Experts of a small language model.
Size: 8 layers, vocabulary 4096, 34.2M parameters.
Training: a variant of Adam for the experts, 735M tokens.
Below are experts of layer 3 (counted from 0) of a mixture-of-experts language model. Rows are named router (the router's row for the expert), gate (a neuron's input weights, with its number), up (a neuron's input weights, with its number) and show model dimensions 0-79. Each number is 500 + 40 x the weight over its row's rms, rounded and kept within 0 to 999. Numbers have three digits each.
After each expert's rows: a language model's description of what the expert responds to. This comes from a sample of Wikipedia text that the model never trained on.

# expert 46
router:484448520476558501472564511478502462517472461506497535486532433516467553535518496493561540544452469469452481524520552445525536537572524492549421449529504468472533502499546504540519492578416534501518472473392551458469513510415445459488449535
gate1:529445462469443449519468466559539456507481534571499469449528435568468504452539524484517547483448487468505408531546439423534558450511545539483494468504513470495436508545499475481443498514442492466568469475503524487466512567426491519469478535
up1:447462513537521546490490504531466495453471532528459470543535517463513450564513524494450477511504470540539553501533466519500549517519562526463526449508511501543448426528503551445533474507568441499483495465558478549527509498503519604567491404
gate2:495496547544576478526496566513474610526464538473511531461509506481468553540460485470429454535446548477550531526482534529499503515428571517467459492470484432473412550520431452495479468498484532447507481521419533467505513472542509432557437442
up2:439507547513498526484547477449563522505482496444538553491469495457492557501470479458509547493503498466440566520465432483515440540477570556540473512473504520485451512539473474453512472507474514440452535479484476407518546460491502428510481453
gate3:520492600457510510546493503523502516520584456492485475495526490469526495508566506494479505504587509467483483565448490421543519556510524464495440553488453484509520479478521458493574480507517515532469521496564486575540547442454444526450462523
up3:519532459546533488522489424418505429491442542509521447541565487571465476474441512487501548631505448423434458530528435453462510471550478426494512470504525462456463486515423558437512467518470517467480461482568511501528503560434488477522520457
gate4:509491520499532504512434504418439448519565480482495519498476436460490502507503510494464510459499480499439486488542522456612562480454541457518503487582543431419503548515505433548587435520510486480517516519490570450526473559461487527452492572
up4:515507430521548510482441550522528487557514491463526489495492491522530513542534485477445564415527477519464521477496525498500492486510519499514438535538480575539496474534524459577451521531487517491471513518479487505557507428482545497495547563
gate5:501574517502509481506540483484525459469472461453498460570557494537497461465491542530523547557603461481500526512457467509475510617484412502546540418519533510521546511427464523470527500503417525484483474445451425435520539539552455446538534481
up5:486471554441494567579453488526535467503488492548519489473449471529493568485478535531499487477529540546384473538465552501493509468458477519512523553488473452574486456515546520547537501477584522576518520541449602558585527457501544554502497512
gate6:476500524544451529461503525536410527460494512487502467475606517513511540473479575535530459483452554491479513477478451489461458521540470435464466403476512535485491432506543462497520530435621513557525537476501497480512536508438501526503519453
up6:537586504470537500513507491511459495516469466505515522490552451486487540460439585479451513503437479419422490448527449438511484469581525404522482469470492528447518359573481488441555540459598541500485543484507498486515551428463500498472478445
What it handles: Section and word starts

# expert 1
router:488527463492530547413462454406467470503481463536490538539538528429557447486578508503504488403502451499436522488507469586481540546490523476550518462522494439529492500514487521487526446468520450502460447548552452495550475525453484455449582521
gate0:529533493511478449548487537460484443526519457519538546504506492434459481486479510581414506567513410488491533586472436518508543509498474460504497487466501504427471525446494462487487483469409522485459473540517457464482529531445435487581434560
up0:491501496507538502517511426447558519444558607491503465448528536515545574519541528486490445494463594555456540491461484476545456498487478466438484489530501532585538444531432566480447546580527437509480511455548463502513455514518572466471502550
gate1:521487453439447508502396480511499460524485513449489499465548426495462505580460514469546495498458553406543421479470460511463461494502491560520446456477492536468452499500573567503490494492504465515544498463536545553501492529426565464421518397
up1:573483494536557537514613541530493490503513515497544500513494557515511504415484520516505537516546464519465511457483547516533488517545533449458516574488501516504560495475526414488508519521426576498454457512446557412538486479528515575577506540
gate2:461472504541598500473528511495456520471502541501474512534542512536424472432509489410433424513539482464553560482535521464448390520501479561484542560539510497512490431470506498452506447447526456510478594515527510487506537482553433460448459486
up2:517414472499489452517487517438446514490491512545448498481502452501460490446444529485461538504505479569568475525437562497493438470559582472487421498454466512508527608441456598467454475453545476519478496524527539504494541531455535488489535499
gate3:457486492515554462560484533464476519412453500496460492499450514489476464527535507544442394472424484506521530476576451478493455498502504443456494485494558471463522522521465454475502499424505475426532456529515459514508527492510535522476504524
up3:536569509503429531529504436461522487439509542482558574470486552516536457479462472477520508508484471525502543518494511514524468446427492510478472508519585516534528387494478556500522509576512514427417562477532519535455434492546483496547473483
gate4:452458520427506476445464570459450543470513447554504516533536458462380565456529513493452520517597493456500554537556503477522513485499547545518534544521553469510522505496528477456521463438561490551517482504486506490505541486515496498531563480
up4:487482469447557526488437495513528540520519473465518540523564473462401615522540502497446434482501531544509536449512559497523534535408472486570547475534508467528530545504546562470585473505445457471501503517494495456553502470582494462424527530
gate5:578479527438558570486484503495471460541477468485393556477512555441461542583507445515482523470457573476463485505446451515522479519488497476502517529462490505490469477514519521472598474490510440500472504518570486542526547476529566523439491494
up5:461470467557400482501504496489534485430490464519467489502502474501559501415472584447536512547516443538569487459550489476477532494538526560480491504603533497441484546539501416489495477518500500601480507483486458543445435508455502399468511549
What it handles: Mid-word syllable pieces

# expert 12
router:547442489542506531479453520408421500430524448484504513527435611476509545507535450493408510543566475502534495513502502482555438552521470473458550504520530456484479479496541476467462439496503476449521507437534456468564486558566482549481546560
gate5:498469380508500493491437481520429460592490516491509602474587542475493551533496511556462507495520458488502523495555486504474457534575513532506530459513511471509492506498516473442524507498481527496532529430460446486464488566467426488542466480
up5:562514497538516575494485496503492504491547475405561540483521520501545522460500480583506518539515491458463508457537474538497451508530472543550514425541560505466532507535487533479498525470513542543484546487488510540480501513501548492501538437
gate6:512491421438474498436461462534498486534558471497522473470482514449484525511528420571472516507513503549481598528489528496515510490513463533505551557527515494518534469447472484484431538509531531524532538452498515461570515494500400514469515434
up6:472514495542425440478476544440554540522459507523491494567460529427549474471477533424501551454511498443454552464531586549498452558413516449513474598514518505513454537509480528541470497556509547446529520542502507466473508491420485476518439536
gate7:538460532538538412457451529452489470487515490473494494444475544495478535514437554527552470519536595506493474569477486549533454519456521452489464481494477511470550507514423561576462465499549492447559414475534482476474488542417480502503488565
up7:497430489502515469478459533503445503544599507514458492499453509520542454535466474497535537518508456452515551508548467527463489431512454501526520509517529407493496538507512513431438523575485511480427510441442499550584409542488479549496497482
gate8:503518443461478480488442496479514566501500497451509448507507492400496454453518488510481475531525566478508493496494473530456490471488533480450476472480491460501483500498564559424478466514517512499537447433508539555558507490481483532447525488
up8:536590520449465451431595487507480451534456468493452491504504504513456539498521499428547469521561577499489520400510553527498485546545448481470471617563451436514474456497522533491495442549505506522518462512471491561488451426448463509495573459
gate9:561480480523438504493475525497459478468519452441433446532528562556459475454527507491421457514496459480493440539538442420525470537468520382490508496468545453516516438532462490473474499474507503431537486447489460542526440446495506551536495494
up9:540552513503474481550502485492526610505421470515474517533449468511472460504499447511554478491527508509546560494543491509501459474475466516420544563469507507503523513428481476552510562403558518477597481453454554519492541478446486533516509443
gate10:449450494462634433473518449507476561469453497550478489517511545475504519539536461482508522522558482510513475506495463509488520575433496413472562499443503467443525474534500529562520431444478486509503480480510459527495508436498414493442580465
up10:536527519462440561518506453463436494464510477533517499441499552488543503505531546524472512518552567543598478504405518498528512556456493520423516538601467496514456462563449514462464563352487489468522541597530483440522515502513530549493498518
What it handles: Letter h pieces

# expert 56
router:460564522525497487467532469483506444544467556570458529484481472470432432451508518441560394508587516488499483475535483546561491466514520540511483442593508499525524478499511492563493512547549509599460514460505485564504496535474552464495473476
gate0:454530499564498478550438535472539407503443506544505457551458526481447538498477416440500508497543478506431474472462509546525536526460497490499500505477513458497480540526505571451559448520509458496567471524492451504469456568513596469476475513
up0:576484454461455444491520492440517554541562467437471547466505454564553485476580523480530541445453439471490527551542454477502444488534501545501492538482510532535472428536507525463429484579493466471493553521436514458510442516535480512468530437
gate1:508423440425522504462501449526488440528548566542532521542531467566434485554408525405494443499538479513502438475487493520482459549535507491482467492508601509539554459486475522483541548546442491561513482508505430519540463505515506502520524454
up1:453429535499509449511517493526467545484534529533490559527543449464477532399544497487528560480553508507499438487432546449427487495546558482503502463543495480471597555409441562489463500442438567501474466530511531484486503492549390517493558479
gate2:455548485543478449458536463519492529446487539550477541484515527512459490464479510482534483500518499438498515449537519472601455565515545461512473501512465528550518546440606511482487544501519541557472498478507462530472502493469466493586516511
up2:526534522488411553425436550551498497534495523505469434423489554442434513433472480495519460449527516546508551551505591556511536544501491496465523484549523449513532565524547542476559458522530530501549471473498527497473534489505564515492475430
gate3:475504507479469532506484517490548447530434496476483561503463556517479473494459503464482470485516493515491574500570458574477514521443410460526561504538500499477549497487454593511502454471426494533471552527474503505571488552557466517471514448
up3:514445501456462500465488477494501452510519437474560558459532478521444445443482523434479441486516459529516551538471476544477484517488475475555554535541492504515519498451441558522512443456445518514439519532522470509480500507430463539502515504
gate4:461504493492483572511445499542520445514500438519448500530481483434447590478574502499484495512474545415493505543539471542577475510393588473452524572524461513492419512461566457471546573436495556502499519521508481475591513514514458529527503534
up4:465545518512481508474553505473511553457510433476512527448527436470538534436445499548516552527478526482521486542479453520491540491439571484509507517513472467495454464518504511514476445568531541587502437489443443510462424512493533512531537483
gate5:527483522522542569522547563448578455505395525555517471478396501498420505562549495467464367526466430564475570528532494507519528483439431556515525495518495415452539550515523471536550538524456540463516535538475500502472512539529498453499444527
up5:446474531481519500478444428462402536527543512504445507573464517444513566523525482488590542489487560534482526487552520480517450486578494491505489457478507548570517516419454504487526571489520417592481537527488515525508540444522468525460535452
What it handles: Ed and ud pieces

# expert 33
router:431495547521515535455503531517513525508524404526532480488506512447520462487585548462582550456430500537558454456457472534565489548575515509454524436551452446458470474501467464459555571538499565516457471485512575510554471449537525516530544515
gate1:505437427561482420479491545503509468485560486417499459429512477435526534476519517528496528460464470513544511475475437462489475494552555427501507487509465530499607504473483558455498451489468518565521564459471464483490385546520418549472515507
up1:520456450549479388427507566544492486518521469441507482439506450460458501492477502508525535485495521532507477474480530451487465498520556533463532511523467558452583471513494525455518551530465530538507553459555475552498399490547443560509548514
gate2:575501518458504490519530497451573491517472486515490477429556458502520532467436538523564464544465489552528548512534427531486482487484546527505532551412503515426459535429484453438579549459429541520551492460499526534577546429598531507457486498
up2:426477508574510530509494538553587482455499543444491531468478462528497497473512470489513503514559512389448508556523552500435385494454506580502482538456512546509468461527444523544520461480501499475456482496538433496481467492436528526567443439
gate3:519468461550489560489431477464544524482461457471424533497452513498486510503503447474500444536444508487477469471501510534569431536496510440526477437513507546658530523485490453491473504433476512482555604491530534484543593500510496594511424495
up3:436583524442532545500570518466500560475466531439604516494550502476543560527509494587491492454551521543521544557525451438441497496472488563521571461438475459509465495538533529458515497533492433502468514531470473542508514449520516516464575471
gate4:477471461505435505490493461499459570419521489396454521447455530479559561498486509527469523487523549451476507516436448508502535503487532528518547454416502525555500468510432505438541499437549468482516469448495546571445509504514532492497506519
up4:513485520477450517446488434515448540444525554432487457460531503525496540497490519489431522528481523485504544475475511466466568499560431505470463532519544534542516503440439561472531450486540485480479517513513595501437417515594502487507549541
gate5:549575522559478500454482467492492485459522484449513435517563469563504514522512546537430534479559554522502520395479474563491580527517426501496508465551516467487529535422458506422566577524553435462470423473521550512531437473567568544501506464
up5:463565498498529546428525518545534591471565496450421561489535490512501455500497498448447519536481460500538480472486417473427527473476539534491553475475453510491508422477522503446472489476513459470503506450536485554494551437498568505506506510
gate6:529504563500537530511498558492497499546525549491457429453472527445503467504468450531542491488541519448569467522511403571517571467527475538489531474473494491451487465451542505521428567499425434507553498481581503450455536431421520463516556532
up6:523495562543512496508475482453504463535529520544539431446476537469493494540513489501503497450555521430513463529488467492545513444529444529491475432461518502453434607533524563560482461472463481498472492478543555511441552476457517515507567501
What it handles: Given-name first pieces

# expert 5
router:461443469498506472502490511526416480538539539477529552470505422452538587523478460493531505494497558508514527500533540453512520434537482485442419574574493494464440487474508447548485548546508465552552577451521512491437501442510421551488500545
gate1:528484449563487502496459454454490508427493572556492466491436529522530434483547462493573458470560509569582552510450513486500467464456512460448496432490462467518458517503389550490549507505439511465499424562538520497468500445508489479492446575
up1:514476402522510405514410394532468468417463562546514486492485460507524471540520478530529433511486504525503590463549568467553493514465510452423495479532486499470471476489498524514535512493490483488462491537505513487481491451580531475550476572
gate2:504467526497596524526457508514453512565535517558480462449542509472492587506410530465480446449583487492516499432479432462476526574454464453540472507526510522456556419555525516552544493486451446461459519482531485452571494481482478448542507429
up2:462444434468570494528462474548483521515474529514480455515573509525523559502500514513527470434484473514534477455466449457470414488521454485436456530523473550491535468496419522514494512480419507561485539414514414408483493497522536443528528446
gate3:411476460492556520547538517474537491550605465468517533443483432473506517545464484405522550504470422506542498569542397465572452473475487555523468563524509581522545453447485492440455551498487512566521539482547438449558517468462468488513505460
up3:469513450505503521467465474411449434504458509493455508531510499513484474463509506555488596549568548453461576495527530548509524442530487465515538542496481505528483608441397496473435528514504535505517489515528481544469449507507451500440431486
gate4:547494527424501541505523600511595516483552446462513531480561492508499512523439483531528489464491493452549460425466533477531512496392515509467521464489519504478570467531494510475533479547491506454514505513438528419535556519420539507514559524
up4:490489542463536435481503502402510490473536453470436493517457496530496464542494504538518553446426503498523511534437534534493469544492467519481454484465563546642490495508426521544476434485438570536516473464472532464457483506468546427531492558
gate5:546451424527487538460462500566455454431552579479526561472501497437507488457555453522491505535389521400516474482544549483502536485501540441487533540492500529489459539530408502497461492418489432501534483508511520528451477503515508486453530532
up5:469443453450517568498414512569547472482479540495527560520526463457524557492520479530471498512449512403496502518538511461547531509522505514490494567498522496415430516572449440511474501528495475546558540467471483477461516424487505531484580432
gate6:464561527489525453563539514444465512539526543483499533471538483543514502449434545505502488497502486551563513453500551526554465501501520568527481458486538452436508525402587444468468499573526463496522519497524583423519514491574513525506548498
up6:510527520536495458509530524486477470481460517497548553515555496461517526463462548567439528496457506516523533420532616504565483468520540488495509468540544432455487530490585462496454458503536485516552555461547598567483487488560502558421491494
What it handles: Clause-ending punctuation

# expert 40
router:491522491464487515500530461475449553559484506571532444463473540536549538548499525537372480458448552503524517526465472523556505553526510460492471430513468544517473419494474454532420530430509536539536481502537501452488474424477501469430478474
gate1:478554530532513426460531432453449515574520470506496574461462491510480374589495489547454457455523530534507507518518520443532485481451505509466457524479437524578429487525522529530488514482483488482501490521504553563501550452490490529456452560
up1:506504475431533509522521643535511501422485503451412460510530558443484588434539532514520527523471525499492531468491461519489518474574475378499501473526505497509502406469472496453475450531478531521504493510551443411516459480475496540529549463
gate2:501472487477515445478523457492521493509499454538562501557432465542442528499428519500461530514465509450555541497513476500518499475474469475531572444542512414534456474495535417490538492473460466521472416463436571473410504508478537576510461551
up2:547511472553440484587557599456463518513467525563517495530462519526452464490526519512483516558422564497505576534434484467560494460521468490543516528535516447560459482422472476491494485534481433559535446507495503531488435469526481522510474488
gate3:459501532511437471455465420478487490501527553521533528497550545522534524519437472505469499604520526440435460545499515562489483498421500465598565414494482480495442538475532462451520537510530483470517499471481570521425457460482452522504525512
up3:485529452441505494454478510480462539445435447485549494470485531476461464471501425503505496540471525471435552505526484485492466450500504508617522456476509521513485508467530459496498481562549474562519546489463530494469426566453490554512508485
gate4:425521504502514482526428508492440431561545499478475542594564469489519526501507545430461512486474509535522462503505487512554457518476541515517524504492494534518402513558515472487477445533469462478538476494492532515525535524447410524424469477
up4:456516496449519575443555589518515522504447514509508522595513537530510600525452526541527597558485460479471503530494460527538462458461511497546465491530537530509456479568451494538536482522504520435541473528483494428522581417437602519499543451
gate5:496533442456536404457502492462460471465457486491457510545472410475480468524469478400460546588506506470454488549580529466560477499458563539547528502429477526500493500584528522431500500439477483476509538536556507494553559537464492517445570503
up5:500484508551512570596545460550439508564530462503527528466513507512518542456504474556519474494458487483484539531490483514478548506463509485467454486538573451482496549485510489548519447534532447512459554523495513533511482525543483471515433462
gate6:466561543445486535445470457477512356552464469500464465560497518471497519572440552575447512470448579494491449544506495527533464503479532510527494544478529501470483509544490520480501539518494543481443409494540540491473578513478507496529456505
up6:515483468483511423469464456525549418482456472539488413468532558513481501528466517496480510477424559468479545518483483536576501537531526487567510485523503495518484537564514513538516585455529500562467562523525519463452512527492363478528493490
What it handles: Country and place names

# expert 42
router:562510503512487430436483520528526436520472549514518489571506546498515434522514556533421431564458475486432552456542435505514499536520509467516572509462501485560442484478445522582484515505496507450411492497539492464508447471401453470465508562
gate1:524462475507412443427475420542503482501488465494446498440495540501515478555437488483484437525487542550506482528511516554470502556527504414516552483489502488503470452569452447527467509491533397431482478529543455507385468502459465517515549502
up1:465521467454471464512471473495459432551533434517483536495517457534474524452636577456501493496523537443531540548517421450595528404512462523477442499510422526500470498540499515512528512437384488510557419508558434495530502513430479507481509491
gate2:548406522482511515481514550531450468475493521445491429439480572538377556472504470521478505504532482504496472547492568475491576589521504444569479500528545455523454480446507457489544456404466534505465469532516526475567574503517520399515430485
up2:491466455492463515507509479519546565463480403466556554514503487424538483466584552526581479505492507508525571424463475534526523423501489534422526536547523482453535558515416522508518526587487445486509545432495510481408431495551484555451533507
gate3:539478514416508484472477499569466499511474527539527503482562471470432495442466452473521441561495499507451552524541499474550433536459492435525443592465522476509524480472505523504444543520436543510561583490510479530491512415472430501543518483
up3:548498472507476435543555487503495499481479553502556501522577460501486494512425505536413503534521479519522535518451488428561497541526522438558439525486582546514538491447510516513447457509509538549482538460448481593496425497460467508480495534
gate4:494481471515504510513469539492511413509528469516518531449562512497495482574457512389531527441522527540509472487495519528568530482564475587452461558481547517566526538468555558498440493542484444541445468472508471487481524538461473532535480495
up4:480510434558498494495467507566476445577500471580512520500550505527528480521572516460515537454554514490506515501550469530511534504536511513420504542473575512581484562471508612525441494475479509501417521440526414447475507554490454462523480475
gate5:475579457474497525462534420530474498587551429471486538483468533543500491543531511545477490502557466511530540483493474553533452454486439459475522543565550459451461486509515527496510493441542463512526547477506509529562504524529501452555579509
up5:552410537496499465561491502495492515468481517505542476506522535426524502520442490436549480468439447514514459527523510407488559569518478524477456425440462571555529481533489426514467486486477554471529516531493439457517552488525499481476454473
gate6:497495460563511479476565475528518479505543503485504540493513453475544511534512529558518482537506472548514505502548497487503599463503507508567500541539461562443528556507496559508526479453481480503435456453464503469508432487465504508524612515
up6:503431484548542501476452591526501521486558523542486512548496584562526503524473530521511509499478541467534480520532507461573457522491502583498535543502488438545538569584486509500567558524413480469499518507436515471509536535471488547422502550
What it handles: Years, coordinates, ou

# expert 44
router:466493446494548472508487505499514488502438408534529543453494427576449473499498545483578549468496445496519463398497452524568436572554495473519515490528431444467484515513492514550550470563448528536493443437429532502511484513479521412499506455
gate0:504503538425523488495462445517473499502534543486451513466501498532463464517470511540497390492449541495445571515542494516509523519473478418516476485490509461472514523508499472517536586476518456519548473522478538532479491588520447479436480520
up0:455436535476551474517403460546476463469537473482449497436516450537439420397466520486527497484460467490519469508548534554563407537469535440506518506512548499517471582510502513507513542465522461458474478486466553600477527586494517486462507465
gate1:457508536512540544509457519494477433577502456456516495462488538505504501543499499533475487470448486480492532414579534527526438526498519553491454523398489489520517482430490539493515508533462454535468435573516499466480528511492462512521508507
up1:517479488495521512452508543520440529512533447479457553501587526509481465467455494387479495465470518471569571414524486499518501545521548464513458594548529543508463508418466492498504461512501473496513524449484474479560397511465439493455542481
gate2:500501528494456476504543556439498482525548475534454505410440471567474502485491481455486508500540449519540514497420443442559538494481473461418485488461521490546571492449577536514506523436500456559559519486440510470452444475518468543497526542
up2:476578500463485501499444482560485449491557549436502554510488576377510484526521548487557472442488483507550515490504547474436448535526449514531463473517435591576488531527480456498495486491549544506480541519524467428496476529530451540472525502
gate3:498579493468481558586516573475504485511501528509452435536419547532475478478493501487497442535459468426471487426468527458484462467512529483456494485385490470473428539417463507486536503541533523432504481420458471511513507501502510440544571479
up3:470514484567505438473522510532463464505459553459479518458571447502451509506479453474514463487473503556502575570432477464535479403477505532538482485457468523587549467519489525537547454490399490497398513514513532500491456484463460547538450432
gate4:452490510490537490426517520432460504436560508528529443490512474501508482523427515507496528466523525498421516425474494486526475368539554502517494468533491526465506484557437475475498399547491561473447457522524456433607497519477561593567503513
up4:487483508489489486488520551429495503449526493497509533549513492515493522560470509521514509443533514527457544444417443514534419479515532482473542562545429506454481514481489537438521461539495545514507514525501531539560558506483538489534458555
gate5:502502469589511402484518503435520501447473514516488503417493415509472450512485503445541453486516530532508500503520462458522472453485554445485486492529595493437487526501492585426497454488538470473509464508521488493423511597536502521516535475
up5:517459524431525551551441452532503500526559576488525499494513495453598542520553456520533510567536492491441497460472499431542500521523483524534566456485429511504597436572444520458545522513468487437551515485506551465454479517528452477466485520
What it handles: Names after list markers

# expert 37
router:479478443495483571494435458514472537471494533474472479521479514452383486462556504495482510454499487548469447493527464426505496556532558482535501495507490397574467495555438532488498472469504443482476435568565506459497476504456493422518582507
gate1:510470485523507484602448445511499517472603498495498562434441535458430507568412474480568507428457530585449419507468475524422545502477490537487503480470505469462526538517486546486584509460512434535556501515497473469589490516484473519555500447
up1:524463471540485458554506516487524474511580517524530520462449537499448497538441452537545507438501575571489445506483456527455511494456384542436513490469493516466473579536503550483585551452542472556560507571490478476518488536511520544556495524
gate2:496464436479477472440477567539519488514524555484549516484572457536485501446498463446519484445471483486504459468495510489591441572528517472469556530558549496510556466497467579539552545546531462467515444541479468420499487489466516464514487515
up2:464489556534530608505526510418489449446510539526464495507427434562481457523534475510465451510541525512457542524502486534399522464508459505523447506439487477529493571570452493464446508437491509452471526507491541503521568492505462509495549477
gate3:500517536488520465444508504461522518497512507514530460448487557480505518496506450461538516481567588466537462477477512541500541554518546519533509461460533503505561545467459552433480459507554483526496504527525543530461487567564513453536586457
up3:453497474461601556537486487562510502479517492430402491458480535523473510508499522454592482529552560497524463497539470501499541494553529450570487451454481496479527549453473547490500441552459492531538449498515503443518454507547455511472504486
gate4:459482458490450482507577533530473537481505518453410500543441534452512495429471538511495485457502532543541500527517565500526517517509493507516449530549497414537485451526441468509482473467550451448503470527520522472408530498507549539457515459
up4:473496501500466479434506527538521487481462492590501516493528519506442511555504479557453449501452565542445540523429487498511539499439523428461533501480518476520563470504509505537488536472539610529500525508504473453538490484498494495536537488
gate5:566490493531520491418526467481520510460491448614512462487509507451478433501503474461502519489503525491475525456479520521481507541527533470538580549484492490477511563506506489563392450488520518514540557510538451477468523553451452493528453492
up5:495475482468496513533445484488430489547375442493515501608448499465532515508454480539447461569541466460476467593517547524465536503439575513520491539523468493552462505504465439503539526521506561500525583536489480539482552527519495506538490522
gate6:485531514498487528500426444475492491462494552535511457495492532530501554543560436427523507461456554553504472478511513539500592520444563417523519435589467457499414556600496499476602496492463463501534522459528492442501495509539510504556531461
up6:548449471533515551408471472511466524490546461464445509507440445482514508471477490549458508460504540477511424525455508572493518447513426508484523525482472485441510503447557540505535460435479444484390488510541518516507486520516545487437495486
What it handles: Pieces after f

# expert 8
router:420492523564489491488502526514472517509502431477464504549516549503468459551478490500535513474460534501546420484427508506426487530558522524477572461529482497438500549509461449507539463510455488459550535533524503506433504490488482514519403558
gate0:497571539513524471557546561523450453508451451543511509485537490434458461536536511467400522483524587458493492500577483472489467490496485571500542591517501538474514546537475589531481476475518480534503464526413439482501466568485527604499468479
up0:472426495462558562503522427449453446532512486418518439479444508521497507498441535580500422511523427532476506493503471481421517504512529493573473471463388512573447507437516541475498492527529479535498538488557534575486567557444479460441495521
gate1:479522495491515572461461514461502419506503502494494507461500547440452472415545467435467501445526622504463465461504529475484486506468468489458485514492509402513523501458518522473508481526524442499485491495509437514552453565497460496456430482
up1:484528505517466446475515537445520456598433531504538498502587403472499515410524477430513523525500500509520465453488430570497468468573454518511511469513539511449488492546466425559442570482546468546512515446511538569501456509446530478567486528
gate2:520546513444525529511447490522530445459456479451514477485509479463528473412496531479494524431485543559539463576448507522555491522465485511470451519525508466529480511515441502429464491480435486495525510522551486437497461531538480478514440523
up2:541501502524519513595442484436495424435489504404491502504458510454630479462482498533498521534476444535559459556511468492496440543483539454501453516500545450510428504517429445450447449478518499572495510455469440477473510523516527493481468441
gate3:508462496494487521495488521468459480504473468510493565500531485535473549512469463417566544478570528508534479476489521528487510528474556396544553502548429524451503502551544518451477453429518525561518557480484436558455465507467479478514523493
up3:454474532447482498426528502486508537447476449519491459499492421531505466525541505481571531474459546464456463459480518535498492482516563491504513445585496489497412551492600499484485479472576548461486497489443451469512527544490519511486526389
gate4:511419430439482489470418522531426484522466520537477466480541444461494427510535503488568544493556547509478475452521486470491407556545512486533496497532447482563534558444519493462509520548496570494411539501558511463477473490501463472540533548
up4:457431502580556436470565461535467480550507511592532464510525530558451541500492509497502466506503443468408494486508513494511522496513520490459483528466618523424448589557510453477529428507505521484523489468440529547491492498480439498611540514
gate5:521494439586464468416473430470491504532476481484493501542533552553488514568452528506464561468525523492487449505552548520532492440434516519518534512511509490432622542568502503490488555535471540515539490486508530506487485507474464508471506553
up5:533573486521508506484500463452457445586492497500467499561523559517528556517488473458500457517562521478584482467550485556553492463442475516537506482491436546437526527490519505482475463444437497494592489535512439501489547513470470447447520521
What it handles: Foreign name syllables

# expert 0
router:517477541508513548477470495522467575481454436544471475514501525459520480479590473504516561542435484489441534509497545488518504570520534482480577517502492496512508490520459499564491468477492593501573513524393481482574493476568468493510528537
gate0:612420535543478462430445535547546492485537457526555561468502447479500508519508504537493530505514455534505533527559540508516483508492519445460494480525586483518513600472544508489459532475516519487420597493460528495501559470499499568541461487
up0:491563391531496474508487497542475485515501475462572452451556498588540496522545515476523507459470429535510474508510410489540534464450518418514550499542471457524487518523483462520480525558404456575530430502504455499499455486495502476471457496
gate1:492493448489456550559488519574555480479511565497546462527417507489496515523505524486464438488486478448497508559519470403575423465568537501502507457484500501554492475551485443441474573506527494530528511517524531435540468483463536472543433456
up1:551499603510411520486537508509481531466454506521419469508448529498490493528482443498503516542532535558494506480485538530539542585442468497504528460477502534491560560474488502542471487544414539450588479510481485433466521506468416505507533499
gate2:495492478553463557491501492604482518521578480492452573508510524490447472502500474489557482512500446477488499541489499488507493499480497508437543504528544596534402419522425479503455501528554450492489489496437514434524442442501466487529420421
up2:446456483525544472451512447515460480497466426504508463513484503488485459493533531521527517496466500545552413443519439491452424514489415458564483462448478514500543570517645501515469486438454487536404588522580508470443518521482493522466578540
gate3:553400523465504518523588523528516502505488517468493435500512449549431577542458549529472516482480454596500494456476511560534545481492538448527485461558522478494443423544509512466452497495471493530484527530585530505443516492544571531552442532
up3:450450513513508432498526521574474488494485447505454443485539498474492556472483510590438560536435480517487509537521548558491535548527585531518543531499540478495494493575432461568477444479393513511514506564540528530493494483551464461492438571
gate4:446514530516495476495540566532473516540459466518476522548520523496490542515493516496531463521510518428457503549441548475461474555426478462492518465493523538518584497534516504538501439456500538459560498521410465467496505540522428536566469512
up4:446499494519448496563471494493420482448432516432483503496535554559506583477484513633433479565538487481447458499478553502420488493534478484533541520463581559542526479512533511483505464457537482514501524561459519525508496500579500535529484566
gate5:484451544457375522508477471527505484558510529533519555495574498573515525561486486448506461485500544485475591533443494435489511524481497548447530464477512518563518480487456541500582519505528523511542467510510512525519480496440441516495490440
up5:476542524506473501527467474503539473517528536497383448519528540482571533529473497426512477516504479488486543594485550542441447485437563577498529584512473496525509553543540404464575555493598527458483526539465548517490503521515515457505477469
What it handles: Given-name initial pieces